Weights of a small mixture-of-experts language model, trained from scratch on English Wikipedia.
Size: 8 layers, width 448, vocabulary 16384, 94M parameters.
Below are experts of layer 5 (counted from 0) of a mixture-of-experts language model. Rows are named router (the router's row for the expert), up (a neuron's input weights, with its number) and show model dimensions 128-191. Each number is 128 + 24 x the weight over its row's rms, rounded and kept within 0 to 255.
After each expert's rows: "mostly gets" lists some tokens that are sent to it at least half of the time. This comes from a sample of Wikipedia text that the model never trained on.

# expert 1
router [116 102 126 135  70 128 119 125 142 131 106 131 134 166 158 117 124 136 137 146 175  99  79 159 136 125 132 178 118 112 133 120 119 145 131 162 120 114 145 135 102 135 156  88 170 134 104 128  95 107 100 111  91 172  92  99 149 137 153  96  97 118 128 119]
up0 [ 86 115 128 137 163 118 142 167 129 109 145 135 137 111 134 138  69 149 117 120 109 102 148 159 108 131 121 141  72 139 135  91 127 160 113  88 125 143 128 142 128 136 147 133 138 120 157 150 180 163 104 135  95  48  95 125 141 104 117  96  99 110 107 109]
up1 [164 160 138 134 151 115 117 120  89 141 152 118 124 128 149 156 101 155 127 129 162 146 130 129 120 128 124 141 123 115 113 118 118 111 138  89  50 133 154  79  89  92 133 113 158 120 140 121 123 142 150 129 135  97 140 103  91 126 107  68 117 142 147 114]
up2 [127 137 102  94 154 132 141 105  39 114 132 137 152 111 146 114 145 160 122 103 110 126 118  97 103 129  79 132 129 163  84 135 128 155 132 139 124 142 151 131 186 145 119 103 123 111 103 146 128 169 134 180 122 137 136 101 136  98 140 128 139 135 146  97]
up3 [141 139 127 119 148 141 119 110 114 145 122 140 141 139 121  94 148 147 102 175 106 112 111  98 100 182 157  95 127 122 129 152 138 101 124  94 102 140 143  87 115 120 125 128 126 118 113 154 158 159 115 141 129 114 135 132 125 113 106 175  98 141 117 103]
up4 [ 93 131 149 127 112 107 157  94 113 134  90 157  93 135 162 136 153 136 169  95  98 140 171 128 131 131 161 195 107 105 149 147 120 144 144 124 126 119 169  96 140 132 131 115 191 169 100 147 139 169 137 155 117 112 122 141 133 124 161 124 119 137 117 120]
mostly gets: "ović", "ić", " Brown", "son", "ensis", " Smith"

# expert 4
router [116 159 221 165 111 176 119 127 109  93 115 139 130 129 112 115 139 105 119 168 145 125 143 148  87  97 164 139  97 126 137 113 115 107 121 102  93 138 143  97 127 109 141 116  92 107 168 142 117 105 141 120 123 159 106 133 128 112  98 132 156 153 111 125]
up0 [146 161 115 130 151 134 140 104 115 145 112  83 144 171 101 147 112 186 112 185 174  97 134 132 153 140 155 143 147 114  71 130 120 180 139 164  88 104 133  88  98 170 114 109 143 110 140  79 132 152 102 120 132 118 126 143 125 145 128 134 131 130 148 121]
up1 [116 110 140 136 102 110 112  79 131 118 139 126 115  87 102 125 132  88 141 161 127  87 119 111 160  93 120  97 115 141 176 167 146 132 147 150 150  66 107 130 114 109 132 149 110 130  83 105 141 161 146 141 149 123 120 146 106 175  86 109 103  95 132  72]
up2 [143 106  99 150 130 124 145  92 104 153 107  73  78 127 106 160 141 141 181  96 179 146 134 107 126 119  91  87  75 145 128 131 118 131 186  95 149 114 109 149 114 140 130 103 159  86 106 104 129 119 148 110 138 115 102 142  79 132 123 103 139 134 124 106]
up3 [153 142 157  96 101 147 144 118 107 118 139 114 159 119 125 141 136 127 137 125 175 166 165 144 133 154 131 148 131 142 155 151 164 154 113  98 122 155 114 155  92 133 119 112 135 133  99 131 107 147 156 153 135 112 145 138 113 137 107 160 113 107 140 125]
up4 [ 74 163  93  85 102 138 148 106 170 108 164 101 126 131 102 172 133  96 151 142 126 120 153 113 131 105  81 155 128 113 159 109 132 137 138 121  79 109 142 130  88 134 112 156 115 162 152 121 101 101 132 157 151 120  98 107 121 123 157  87 125 109 112 107]
mostly gets: "ā", " Et", " SP", " Om", " Palmer", "{"

# expert 7
router [113 144 129 151 132 144 125 105 101 108 147 122 120 114 136 126 121 112 102 157 110 124  96 139 133 104  97 131 151 143 109 163 105  93 120 136 120 157 114 137 119 116 142 115 101 114  97 122 134 140 120 135  88  94 109 140 155 124  90 127 133 138 119  86]
up0 [165 116 154 165  99 142 125 129 142 122 111 153  90 100 176 108  82 111  87 131 124 119 158 108 150 182 122 128 139 164  98 147 108  87 113 103 144 133 126 139 117 125 116 146 153  85 108 147 115 108 131  82 122 137 118 136 118 124 164 147 133 137 122 114]
up1 [ 91 121 133 108 151 117 135 114 136 148 114 114 132 163 124 143  86 119  89 164  74 136 123 157 140 102  94 101 155 126  98 114 131  95 128 101 122 179 120 113 124 100 141 111 123  85  87 119  69 106 113 151 141 160 125 102 139 117 140 128  76 150 134 128]
up2 [152 162 121 106 135 173 155 130 114 146  77 157 111 113 126 130 143 154 161 128 171 157  95 114 136  95 151 141 151 143 139 145 183 126 123 120 126 123 144 167 108 151 132 132 109 141  84 128 129 120 114  96 150 133 168 129 114 137 145 126 120 110 135 174]
up3 [126 152  89 143 110 129 120 107 132 152 161 138 128 139 109 174 154 125 160 123  79 109  96 161 144 150 110 132 139 135 151 149 109 135 119 128 137 119 128 117 108 136 158 106 117 105 160  87  82 136 123 118 107 128 105 105 113 124 118 154 131 106 133 140]
up4 [126 151 148 136 168 140 155 147 113  90 123 122 123 111 102 107 147 122 139 152 124 149  90 130  64 112 110 144  89 127 150 147 107 116 116 114 167 183 115 139 127 114  94 135 116 102 108 136 165 118  86 125 105 169 135 152 160 143 156 112  72  96 126 119]
mostly gets: "|---|---|---|", "|---|---|---|---|", " JPL", " Apps", " —;", " Goals"

# expert 3
router [ 91 100 161 130 116 133 105 131 121 161 114 106 139 121 133 154 180 111  96  93 134 173 112 117 140 157 135 183 141 108 125 109 157 125 199 129 110 147 132 127  88 134 140 125 167 146 127 106 137 142 110 133 122 120 105 126 157 118 111  92 140 123 145 154]
up0 [126 139 125  91 140  89 171 167 137 130 133 158 128 155  93 128 179 100 107 168  77 149 113 129 128 143 115 131 104 118 147 119 130 132 140 108 125 130 109 166  73 136 129  88  87 146  94 118 119 166 115 109 167 141 137 114 126 131 127 125 136 151 146 144]
up1 [127 121  89 152 156 111 148 105 125 154 148 103 151 172 144  92 138 167 111 111 167 113 119 149 112 125 175 134 131 159  75 128 119 138 160 120  97  93  79 154  88 128 125 138 111 166  96 128 114 148 122 141 120 108 131 129 160 138 130 114 181 105 138 108]
up2 [131 163 153 144 118 129 123 150 104 156 127  96 108 144 109 128 106 134 115 138 159 136 121 124  87 109 163 156 118 106 189 119 100 132  75 125 142 126 141 146 100 157 107 106 144 123 117 132 139 119 152 148 134 164 139 140 164 101 115 135 118 130 155 136]
up3 [135 167 113 148 168 113 171  88 118 124 153 162 149 169 123  94 139 126 121 113  89 141 125 137 105 116 132 128 145 135 115 176  84 121 136 161 129 129 108 130 136 132 160 102 141 115  98  94 111 128 124  99 114 155 151  94 133 127 110  87 116  94 151 120]
up4 [165 154 134  94 185 130  76 125  88 124 150 117 131 143 118 123 143  90 114 125 141 137 136 121 137  99 118 142 112 115 139 121 153 117  71 126 125 115 124 141 164 114 139 123 126 149 152  89 133 125 132 138  97 159 135 116 100 123 152 137 171 112 111 103]
mostly gets: " died", " politician", " wife", " life", " located", " years"

# expert 16
router [125 135 171 105 144 144 116 154 150 119 168 120 123 132 120 115 134 124 105  90 131 130 109 106 128 145 133 135 118 115 121 128 131 144 131 158 143  84 114  81 156 147 146 106 146  85  91 132 139 166 135 137 150 178 164 155 131 105 121 102 126 116 149 142]
up0 [116 172 134 174 121 123 134 146 136 154 125 164 164 109 117 123 121 137 157 126 161 110 126 137 160 127 164 167 132  98 133 134 143 109 160 109 108 143 143 135  96 127 132 147 125  77 110 118 124 122 170 131 110 102  95 112 148 114 139 128 102 154 123 137]
up1 [117  78 143 150 106 138 149  91 148 171 123  96 148 147 153 135  97  89 118 118 120 129 124 124 101 156  91  99 118 151 109 101 149  95 171  85 153 135  74 137 175 140 136 122 121 115 121 119 139 150 142 136 120 111  96  97 113 122 134 126 117 131 163 154]
up2 [146 151 135 120  77 125 111 138 146 124 151 157 151  71 105 127 195  95 156 112 145 117 116 177 118 116 118  71 175  90 113 102 133 125 167 106 123  76 122 130 142 135 138 129 119 123 164 127 135 159 131 108 136 162 123 144 120 144 139 131 133 160  92  83]
up3 [135 134 131 135 127 127 160 135 148 147 110 152 124 161 107 147  77 170 171 131 110 133 111 134 129 127 121 111 129 104 126 115 113 130  88 171 129 167 132 149 130 131  99 132  74 119 126 146 132 145 117 143 127 160 155 129 126 134 151 123 135 107 129 143]
up4 [113 109 143 121 157 116 148 155 112 113 129 132 123 142 112 142 148  89 141 161 134 141 122 133 114 123 106 140 126 139 124 143 146  90 143 156 110 117 127 100 165 184 154 122 103 106  98 155 126 116  98  97 145 140  78  84 121  80  95 121 130 170  95 132]
mostly gets: " same", " several", " because", " due", " many", " this"

# expert 14
router [143  99 156  93 165 117 121 133 160 166 144  82 139 130 129 135 164 142 111 177 114 125 148 136 148 155 136 150 145 116 111 148 162 115  92  99 135 143 121 198 124 102 153 134 133 129 115 179 136  86 103 106 145 150 133 125 161 140 126 122 127 117 107 122]
up0 [115 137 115 121 118 138 146 160 133 123 125 132 117 111 146 119 175  89  74 131 154 115 161 157 114 178 117 146 112 105 118 133 128 157 114 153 130 132 148 150 168 106 132 149  98 129 147 126  98  88 119 141  78 174  78 103  94 148 161 120 149 100 100 132]
up1 [117 103 142 160 150 100 157 132 110 106 141 176 136 112 131 149 165 142 112 148 152 147  91 108 129 128 137  61 105 144 140 125 133 153  97 121 113 113 143 140 101 139 119  99 152 126 164 109 112 105 134 150  99 121 106 130 104 190 109 112 145 125 112 114]
up2 [125 113 145 140 110 158 117 134 138 166 114  90 168 137 130 141  79  92 127 160 162 110 134  94 125 124 175 124 173 118 117 163 118 102 149 110 141 102 140 146 195 164 133  94 137 127  91 124 104 120 152 137 118 134  80 132 147 108 105 153 134 142  84  93]
up3 [110 120 162  87 126 147 132  92 191 102 110 109 121 104 148 121 132 156 152 170 134 131 115 149 152 113 134  97  94 124 128 106  63 127 100 118  78 126  88 100 128 151 134 163  93 101 125 130 138 155 127 107  75  82 155 167 122 141 151 171 127 117 128 119]
up4 [103 150 190 115 112 151 139 162 159 132 140 174 117 124 108 119 159 114 114 153 119 139 130 146 147 131 137 147 140 147 153 135 152 164 135 126 121 148 170 140 103 126 108 150 120 110 124 137 151 146 117  87 135 113 133  89 178 148 113  66 137 115 121 143]
mostly gets: " ==", " ===", ").", "\".", ".\"", " ="

# expert 19
router [139  72 115  99 182  95 115 123 114 115 131 110 122 133 110 151 100 160 139 163 118 114 133  98 106 126 143 128 118  92 136 147 143 149 136  94 153 151 152 183 142 100 156 166 108 138 151 121 121 118 149 134  91 106 132 119 107  98 168 105  86 134 133 106]
up0 [155 141 149  99 125 113  70 149 153 136 139 118 145 170 158 124 136 163  82 162 126 174 112 115 126 117 152 125 143 134 152  98 155 115 113 108 109 145 149 154 109 100 177 130 113 117 136 141 100 169 122 109 159 109 150 152 122  84 125 151 121 129 139 138]
up1 [123  84 121  65 130 108 138 111 110 131 100 108  88 103 114  96 138 138 126 139 136  90 128 142 124 137 172  88 119 110 128 125 115 152 100 108 166 157 124 129 159 150 133 136 166 152 108 115 127 102 119  86  98 172 128 150 118 112 149 120 103 147 144 120]
up2 [112 120 117 122 188 115 142 157 157 123 140 119 116 142 144 132  98 168 137 116 100 173 139  87 143 124 130  67 152 102 118  99 151 125 155 117 162 134  79 109 112 131 147 123 162 103 102 105 126 142  96 149 120 142 110 167 126 145 172 129 104 145 130 114]
up3 [118  85 146 131 121 135 143 120 118 124 206 124 126 149 109 150 127 140 143 145 142 110 162 156 110 162 101 127  72 117 206 123  64 161 135 172 107 116 114 172 101 108  97 143 126 110 142 123 121 129 125 134 126 112 129 122 136 110 131 136  56 149 129  88]
up4 [115 127 108 141 117 116 104  91 107  82 121  93 151 135 122 139 117 146 123 135 125  99  86 152 126 135 140  82 149 127 104 121  99 165 115 140 103 165  90 150 144 132 103 138 126 115 143 110 127 112  99 110 119 123 151 111 141 130 138 127  92 123 160 137]
mostly gets: " South", " York", " North", " Western", " New", " London"

# expert 12
router [149  97 126 100 101  68 142 124 169  92 138 104 156 125 151 132 116 172 121 130 177 104 134  72 122 156 150 115 116  99 123 144 113 145 128  90 111  87  88 158 143 134 149 117  98 120  72 137 129 152 145 126 151 110 162 120 116 133 124 116 148 155 154  93]
up0 [ 93 142 106 183 141 151 153 109 141 155 108 158 146 135  85 133 137 122 140 129 119  75 109 102 133 143  78 106  77 154  89 137 143  99 172  81  94 107 157 115 138 103 178 150 113  96 151 131 143  80 141 144 121 152 126 119 155 121 117 151 108 137 111 138]
up1 [168 102 140 134 138  93 155 139 169 106 126 165  83 115 144  94  93 152 118 130 137 126  71 155 100 159 148 116 169 140 122 116 165 143 127 150 131 131  97 110 145 169  68 154 168 123 106 143 143 182  94 134 135 139 128 171 108 144 113 104 147 136 150 124]
up2 [150 139 168 125 114 173  97 164 104 103 136 139  77 130 147 118 135 139 138 175 114 113 129 180 127 106 131 156 133 137 148 111 130 118 125  97 182 168 116  95  86 140 132 113 146 123 159 143  75  74 132 174 148 134 111 140 142 125 143 108 129 118 111 116]
up3 [117 135 111 136 121 119 125 105 180 103 148 116 176 126 145 165 117 175 157 139 125 123 133 127 166 162  91 138  50 135 116 118  86 107 136 166 143  96 129 165 126 101 116 105 131 125  60 136 135 122 115  90 153 127 197 146 142 154 134 134 120 155  61 102]
up4 [ 97 126  95 119  94 101 161 135 117 113 119 123  90 154 110 113 142 140 125 126  86 139 138 142 129 132 129 144 123 108  95 157 135 122 158 148 153 165  76 120 141  76 133 124 114 133  79  98 135 137  96 127 155 124 109 134 171 117 142 160 131 111  90 112]
mostly gets: " their", " its", "The", " his", " the", " these"

# expert 0
router [117 132 128 140  86 113 151  97 206 116 125 177 123 103 126 146 138 134 134  89 148 123 140  95 124 129 102 125 140 134 131 102 153 161 162  93  85 154  94 131 118 124 112 108 103  90 120 114 119 142  65  95 144 108 120 149 109 111 105 119 127 111 147 102]
up0 [136 106 149 110  90 137 188 116 122 144 101 145 108 129 161 123 128 122 115 118 158 127 119 142 114 123 104  93 106 159 146 103 118 129 138 111 114 131  84 103  96 161 141 170 146 127 141 118  98 113 119  77 104 106 137 151 152 144 155 100 150 120 178 108]
up1 [109 107 100 134  90 149 141 122 104 111 163 160 136 128 147 142 142 100 127 129 141 135  86 105 115 140 115 105 136 118 108 137 111 136 111 116 179 147 109 126 111 107  76 183 111  97 133 141 113 158 139 147 104 144 130 143 144 160 173 123 127 132 107 126]
up2 [126 124 134 125 114  91 106 117 164 134 133 171 155 127 172 121  93  93 155 127 105 130  84 157 152 148 129 167 119 173 139 141 103 141  96 159 105 106 116 136 163 123 135 161 139 155 118 157 125 117 125 126 104 141 124 108 171 126  83 159 124 161 149  94]
up3 [112 136 148 185 125 112 156  82 171 106 115 135 121 124  96 176 121 177 190 144 191 137 140 142 113 113 109  80 108  90 143 160 151 110  97 195 105 145 139 120 127 104 141  89 107 109 113 137 138 155  99 170 152 129 124 129 109 115 105 132 133 117 140 124]
up4 [ 90 117 167 112  93  90 118 127 138 140 142 110 120 159  94  79 135 174 181 115 104 128 129 110 124  92 106 127 109 107 150 126 116 135 129 144 133 150 112 176 114  97 124  82 126 135 125 122 106 155  91  83 167  84 121 132 121 116 108  96 122 150 115 127]
mostly gets: " played", " served", " located", " held", " released", " based"

# expert 20
router [143 134 164 144 128 133 147 132 146 111  94  99 142 125 119 116 173 110 118 120 152  82 145 136 109  97  81 109 127 140 133 108 135 157 134 143  97 117 148 105 118 194  89 101 135 101 146 174 134  56 151 165 150 150 115 114 113 145 174 122 125 142  93 119]
up0 [125 137 173  94 130 108 116 116 136  95 173 114 134 150 128 120 173 138 150 181 105 123 154 129 104 156 108 116 139 164  80 148 138 136 140  97 113 140 132 122 163 151 196 138 145  77 110 120 157 144 160 146 137 136 108 111 157 156 156 113  91 137  83  79]
up1 [154 146 129  67 114 157 121 118 138 139 119 113 133 119 146 122 141 176 155 118 139 123 147 151 188 130 145 112 104 117  82  79 139 150 140 175 147 115 131 133 134 155  89 120 135  99 139 117 132 158 135 164 142 106 126 144 139  82 156 177 132 136 135 116]
up2 [141 106 167 145 137 100 133  97 142 130 147 112 152 143 129 154 112 115 117  90 133 109 148 120 156 125 110 126 131 120 149  98 178 116 115  97 114 150 158 122  77 169 149 147 100 134 148 151 112 130 174 116 126  94 155 136 127 120 130 130 124 106 132 130]
up3 [ 88 134  95  81  93 121 106 169 122  97 112  97 105 164 138 140 126 160 111 136 133 113 104 111 145  80 126 132 151 155 132 129  70 152 119 200 175 112 124 146 118 147 105  86 154 118 101 123 117 120 150 153 175 122 120 119 101 116 158 134 159 126 153  73]
up4 [ 81 103 128  96 145 118 141 111 146 129 111 146 120 133 156 111 158 147 166 117 109 114 128 137 140 134 126 117 128 127 160 123 119 151 147 161  98 124 134 152 112 113 158 121 136 111 179 142 104  85 155 128 152 133 130 113 100 130 149 101 138  97 109 178]
mostly gets: " railway", " ne", " bi", " human", " religious", " water"

# expert 9
router [ 97 151  90 108 171 111 129 158 126 146 112 152 135 126 135 140 127  93 120 147 113 187 173 110 130 125 144 107 133 135 120  96 132 124 116 129 124 103 168 141  72 147 131 132 117 102 154  73 122  67 103 126 132 142 149 124 137 136 108 183 104 126 103 158]
up0 [167 177 124 123 107 168 179 103  90 137 115 162 113 157 168 146 107 114 115 132 116 110 129  99 110 161 119 152 152 104 128 177 118 119 157 163 146 107 123 128 132 116 125 138 105 105 161  95 149 137 125  98  94 168 113 119 148 114 182 109 136 141 189 178]
up1 [ 85 124  97 125 129  97 133 140 120 106 136  95 154 161 145 165 126 109 187 129 153 141 129 142 166 136 132 104 134 118 132 133  89  98 108 155 160 164 106  99 108 126 123 124 112 118  80 135 110  99 163  84 137 127 172  87 141 149  88 152 169  87 101 147]
up2 [106 160 128 136 161 126 148 123 129 115 108 149 178 107 122 142  64 102 145 137  98 135 112 145  95 147 104 133 112 126 152 116 136 101 135 143 100 104 126 121 145  92 128 134 108 104 132 142 157 156 103 115 125 113 151 132 124 101 117 159 128 143 131 133]
up3 [158 198 115 136 166 130 120 147 123 136 123 111 125 154 124 151 127 149 134 144 119 147 118 129  64 158 146 120 129 109 119 111 131 156 147 129 128 110 146 118 108 150 112 163 146 138 130 118  90 137  85 136 140 101 112  99 117 110 131  87  94 172  96 100]
up4 [132  96 106 137 132 104 171 140 163 120 123 131  92 117 130 138 120 109  99 122  69 120 144 139 142 119 122 142  91 112 136 122  99 157 162 129 131 159 136 184  95 118 125 115 139 139  96  98 136 129 106 138 112 142 130 145 127 115 132 156  92 130 132 140]
mostly gets: "   ", "See", " List", " -", "Early", "===="

# expert 23
router [167 142 129 128 158  69 120 124  80 158 144 117 148 117 124 122 123 135 167 178 109 120 143  95 100 153 129 140 126 146 124 104 121 108 149 108 145 105 144 158 160 129 109 123 120 172 114 134 145 151 126 144 115 112 105 147 137 108 148 171 127 127 121 134]
up0 [143 142 116 108 107 121 120 136 116 135 125 165 112 141 142 135 142 120 123 130 124 128 138 105 150 141 105 171 169 139 132 104 105 132 140 163 140 117  81 153 132  87 149 134 126 163 149 128 136 133 107 145 120 117 138 129 166 145 156 113 169 127 112 150]
up1 [149  81 122 104 105 135 127  93 136 155  84 141  80 113 139 119 148 117 115 129  95 109 152 121 119 108 161 159 133 124 148 124 108 121 177 141 156 141 145 153 115 114 113  99 128 159  52  68 100 134 159 159 125  92 102 169 132 133 144  94 111 150 141 112]
up2 [142 101  73 120 152 135 128 132 125 107 129 193  84 147 150 167 152 122 156 153 115  99 103 160 115 126 121 152  94 100 142 128  77  88 125 164 146 132  92  86 129  86 116 122 120 146 118 134 130 152 167 112 135 120 148 153 107 135 129 129  87 120 105 116]
up3 [ 87 147 139 146 134 121 143 133 129 110 136  97 152 138 132 121 117 110 153 145 145 126 117 121 101 159 121 133 145 121 113 127 125 108  97 106 138 104 141 141 171  77 106 153 126  92 145 169  94 125 165 101 133 109 133 145 144 132 121 116 130 150 128 121]
up4 [104 131 172 135 142 135 138 103 137  92 131 136 144 151 103 114  91 145 103 145 135 101 139 143 140 153 149 184  99 153 145 149 156 100 139 139 122 135 140 105 123 151  77 159 129 124 111 117 157 156 155  94 103 151  84 120 125 111 100 153 132 129 156  98]
mostly gets: " July", " December", " during", " November", " at", " January"

# expert 6
router [140 154 116 157 177  97 100  98  77 137 109 135 135 123 141  83 118 121 101 112 101 128 111 154 135 110 155 151 135 131 129 144 107 114 112 105 125 150 145 115 158 157 141  93 122 138 140 119 111 127  94 146 136 135 149 128 128 107 123 165 140 152 145 176]
up0 [157 100 121 169 112 169 121 153 110 138 138 143 149 136 105 107 109 130 123 102 157 128 122 149 142 143 125 138 102 107 131  89 104 153 126 116 132 146 118 175  97 153 142 106 122 123 107  91 187 100 177 130 103  82 128 119 138 149 119 146 109 180 134 142]
up1 [127 122 100 146 144 152 124 116 124 155 144 142 127 137 141 153 163 139 124 111 123  83 130  82 134 140 105 136 123 106 140 126 101 167 116 147 191 107  93 138 144 153 146 164 100 160 124 155 144 120 121 129 165 123 161 112 165 121 140 169 157 106 147  89]
up2 [108 122 138 123 114 143  99  94 131 113 143 118 133 149 131 187 144 149 109 121  99 149 105 125 169 135 141 115 149 166 136 126  78 143 121  92 121 177 129  66 134 127 141  74 155 152  84 149 140 121 139 142 127 122 114 126 166  90  89 164 128  96 150 136]
up3 [146 145 129 128 134 111 118 120 149 113 167 118 120 146  83 130 125 142 154 174 117 128  97 131 123 119 138 149 140 122 105 174 115 155 153 140 119 139 116 120 137 131 125 115 104 121 125 153 118 121 155 121 170 157 165 150 122 146 104 181 109 109 150 140]
up4 [160 133 160 166 110 166 163 141 115 137 133 165 113 135 140 165 143 130 136 155 128  90 121 137  99 127 147 121 127 127  98 110 145  83 123 156 119 127  92 159 144 136 141 105 137  86 138  96  79 135 114 153 138 126 123 155 135  80 175 126 135 157 104 112]
mostly gets: " MF", " FW", " DF", " x", " Socorro", " LINEAR"

# expert 18
router [107 121 111 131 172 141 138 128  90 162 139 121 128 112 105 143  69 145 117 140  74 141 136 117  89 111  95 115 126  82 159 122 158 127 135 110 134 128 120 109 116 118 118 117 152 160 117 117 157 157 175 149 178 131 142 168 121 170 104  99 150 127 118 132]
up0 [105 156 147 144 120  99 127 159 104 193 141 100  95 131 105 125 130 110 138 143 101 163 141 137 112 140 166 126 107 115 167 143 148 154 125 120 129 141 146 132 141 121 160 142 110 114 157  74 137 106 141  93 166 149 112 144 144  90 120 152 117 160 118 121]
up1 [129 124 115 147 186  94 135 147 134 132 131  95 123 159 155 108 156 119 197 157 106 140 143  90 147 135 131  91 131 120 135 105 125 129 131 160 176 166 129 120 128 162 140 171 124 120 141 140 132 116 134 136 164 150 140 132 123 137 100 138 186 124 138 147]
up2 [114 137 128 109 122 138 136 103 156 146 151 140 136 112 123 137 119 132 161 138 118 174 137  92 130  98 123 111 135  99 135 135 127 148 130 112 131 126 148 146 120 145 153 126 117 133 121 131  91 175 115 126 144  40 133 147 113 162 156 126  75 119 125  99]
up3 [ 98 146 142 119 125 135 137 124 167 181 112 172 121  96 133 111 106 159 112 181 150 124 119 139  94 108 148 128 165 100 138 137 106 123 166 146 147 142 107 103 130 143 107 128 137 138  51 110 151 145 122  98 109 121 154 105 132 142 164 153 137 135 137 135]
up4 [147 130 135 120 125 132 144 141 128 128 125 149 118 165 137 120 107 171  77 147 101 101 167 119 117 172 132 158 127 125 173 153 130 140 113 142  95  94 158 164 156 114 119  94 157 123  88 114 119 149 142 117 126 107 122  90 152 146 145 134 133 147 127 103]
mostly gets: " US", " Liberal", " Football", " American", " Australian", "American"

# expert 17
router [ 97 139  90 150 118 114 163 115 152 153 139 123 159 167 132  98 149  73 119 113 136 116 105  92 150 111 148 171 128 155 157 115 108 107 138 130 109 151 139 138 104 132 126 120 122 149 129 155 181  91 106 155 152 132 111  76 151 128 104 102 125 141 165 145]
up0 [137  86 138 152 153 102 107 130 115 121  67  99 145 106 110 168 139  98  96 120  77 136 153 146 121 154 144 145 112 112 130 155 167 147 133 149  80 125 112 159 162 127 139 143 145 155  96 145 116 158 124 113 139 142  83 114 112  84 171 105 111 105 107 159]
up1 [105 100 165 105 120 120 128 125 144 112 140 119 112  63 120  70  84 158 137 101 141 138 170  90 108 157 138 125 146 130  59 157 107 113 129 150 125 114 146 145 146 105 111 113 113 163 104 131 165 161 115 137 115 174 142 109 104 109 107 156 123 118 126 108]
up2 [143 152 122 130 123 125 124 152 101 122 142 139 115 166  92 153 105 156 135 137 119 115 163  97 118 137 153 103 145 100 150 102 152 139 128 156 153 157 112 128 125 181 114  95 111 111 107 111 110 106 114 135 120 110 157 112 147  63 110 131 151 119 100 119]
up3 [103 142 141 134 145 117 104 137 114 127 138  95 149 104 139 120 141 155 151 130 116  98 105 132 149 110 120 111 144 136 146 116  92 156 109 140 113 104 129 155 141 155 126 134 143 141 128  98 142 134 118 150 176 141 157 132 141 150 157 135 134 127 117 105]
up4 [126 146 130 135 147 119 158 141 114 129 120 132 148 133 158 177  71 141 131 112  86 102 104 131 128 134 114 115  99 173  94 124 138 114 134 114 132 124 137 117 112  88 180  87 116 109  86 117 133 119 121 150 155 121 134 134  88 129 140 140  79 147 138 131]
mostly gets: " Society", " School", " Council", " House", " University", " Association"

# expert 10
router [162 114 103 133 119 145 101 122  92 106 112 134 128 196 123  92 116 134 117  93 136 127 130 158 130 135 125 148 129 143 131 138  88 156 105 130 134 117 130 119 104 152  91 143 124 112 126 125  78 124 156 129 148 107 113  92  90 129 137  83 135 108 112 157]
up0 [121 113 151 146 111 121 136  85 132 106 126 174 167 127 100 112 116 114 103 110 171 105 149 138 134  97  97 163 120 171 139 119 109 107  79 138 120 140 146 137 141 137 113 121 162 124 147 137 150 147  85 104 110 127 112  74 146 150 161 129 109 144 156 126]
up1 [ 97 118 101 153 135  98 120 205 145 106 132 135 142 144 134 121  92  79 132 117 123 143 134 157 147 150 139 127 124 119  87 140  88  87 119 142 145 128  98  94 163 134 121 128 129 132 111 156 156 127 126 145 158 141 137 154 136 137 134 121 142 111 148 165]
up2 [146 115  87 148  94 152 164 113 131 110 116 131 129 103 135 100 125 152 128 141 104  96 129  77 106 108 128 158 120  92 120 135 147 160 157 108 115 130 164 103  97 126 136 109 124 104 120 117 134 119 190 181 150 168 126 160 117  91  94 100  57 168 167 155]
up3 [142 108 110 139 145  98  99 141 137  91 116 148 127 183 102 179 165 130 144 153 104 136 149 132 142 135  98 143 104 131 143 137 100 129 121 152 134 117 144 126 155 136 164 135 134 115 136  99 152  95 111 113 108 153  90 127 132 129 155 137 112 146 161 158]
up4 [115 139 140 127 109 151 136 149  79 179 140 169 147 145 129 146 130 123 134  94 132 154 133 152 139 144 153 139 167 166 165 130 123 113 149 126 114  67 137 150 119 155  84 111 127 148 132 143  95 135 137 152 105 141 112 119 125 149 137  86 161 112 106 136]
mostly gets: " Location", " Date", " Coordinates", " Genus", " Website", "Note"

# expert 11
router [102 130 125 118  95 146 125 119 126 141 146 126 107 127 124 111  97 125 175 205 156 141 110 168 135 130 112 145  97 103 109 157 157 101 141 143 164  86 111 146 105 138 128 143 159 146 149 137 116 132 121  87 107 156 143 159 141 148 164 137  88 139 142 157]
up0 [108 106 114 130 137 132 130 140 180 146 137 140 103 116  83 107 118 178 121 177  83 163 150 149 159 110 129 146 134 143 159 157 120  87  87 121 126 148 109 182 119 174 130 131 117 165 104 129 143 132 129 147 145 117 147 137 156 116 155 129 142 143 135 130]
up1 [159 135 151 139 111 149 158  73 129  74 118 123  94  76 117 175  84 138  96 150 108 168  96 123 135 123 120 157 111 136 160 128  83  73 144 107 137 111 121 116 116  98 169 121 159 120 151  94 115 160 130 147 109 173 100  77 145 113 178 115 100 166 154 142]
up2 [ 94 129 115 131 133 105 121 116 170  90  90 124 142 148 139 112 168  99 110 125 144 168 156 196 124 100 167 177 124 156 144 126 167 126 132 123 112 101 144  97  83 152 149 133 126 155 152  85 146 140 174 124 158 133  93 114 152 131 100 144 167  75 138 119]
up3 [124 132 121 156 129 145 115 145 161 142 111 146 147  89 103 144 148  93 100 131 117 159 119 146 111 145 117 186 104 129 147 133 150  95 112  66 125 101 111 110  89 135 109 135 135 100 101 163 113 104  98 126 149 135  97 154 152 102 184 144 103 113 102  88]
up4 [116 123 178 111 124 103  96 167 139 123  97 137 150 121 139 114 186 143  80 163 114 143 121 147 113 106 134 134 133  99 157 113 131 128 155 148 164 104 121 127 112 127 122 127 111 113 163 100  80  91 127  72  98 106 136 126 123 101 127  72 158 126 102 106]
mostly gets: " David", " Robert", " Michael", " William", " James", " Jean"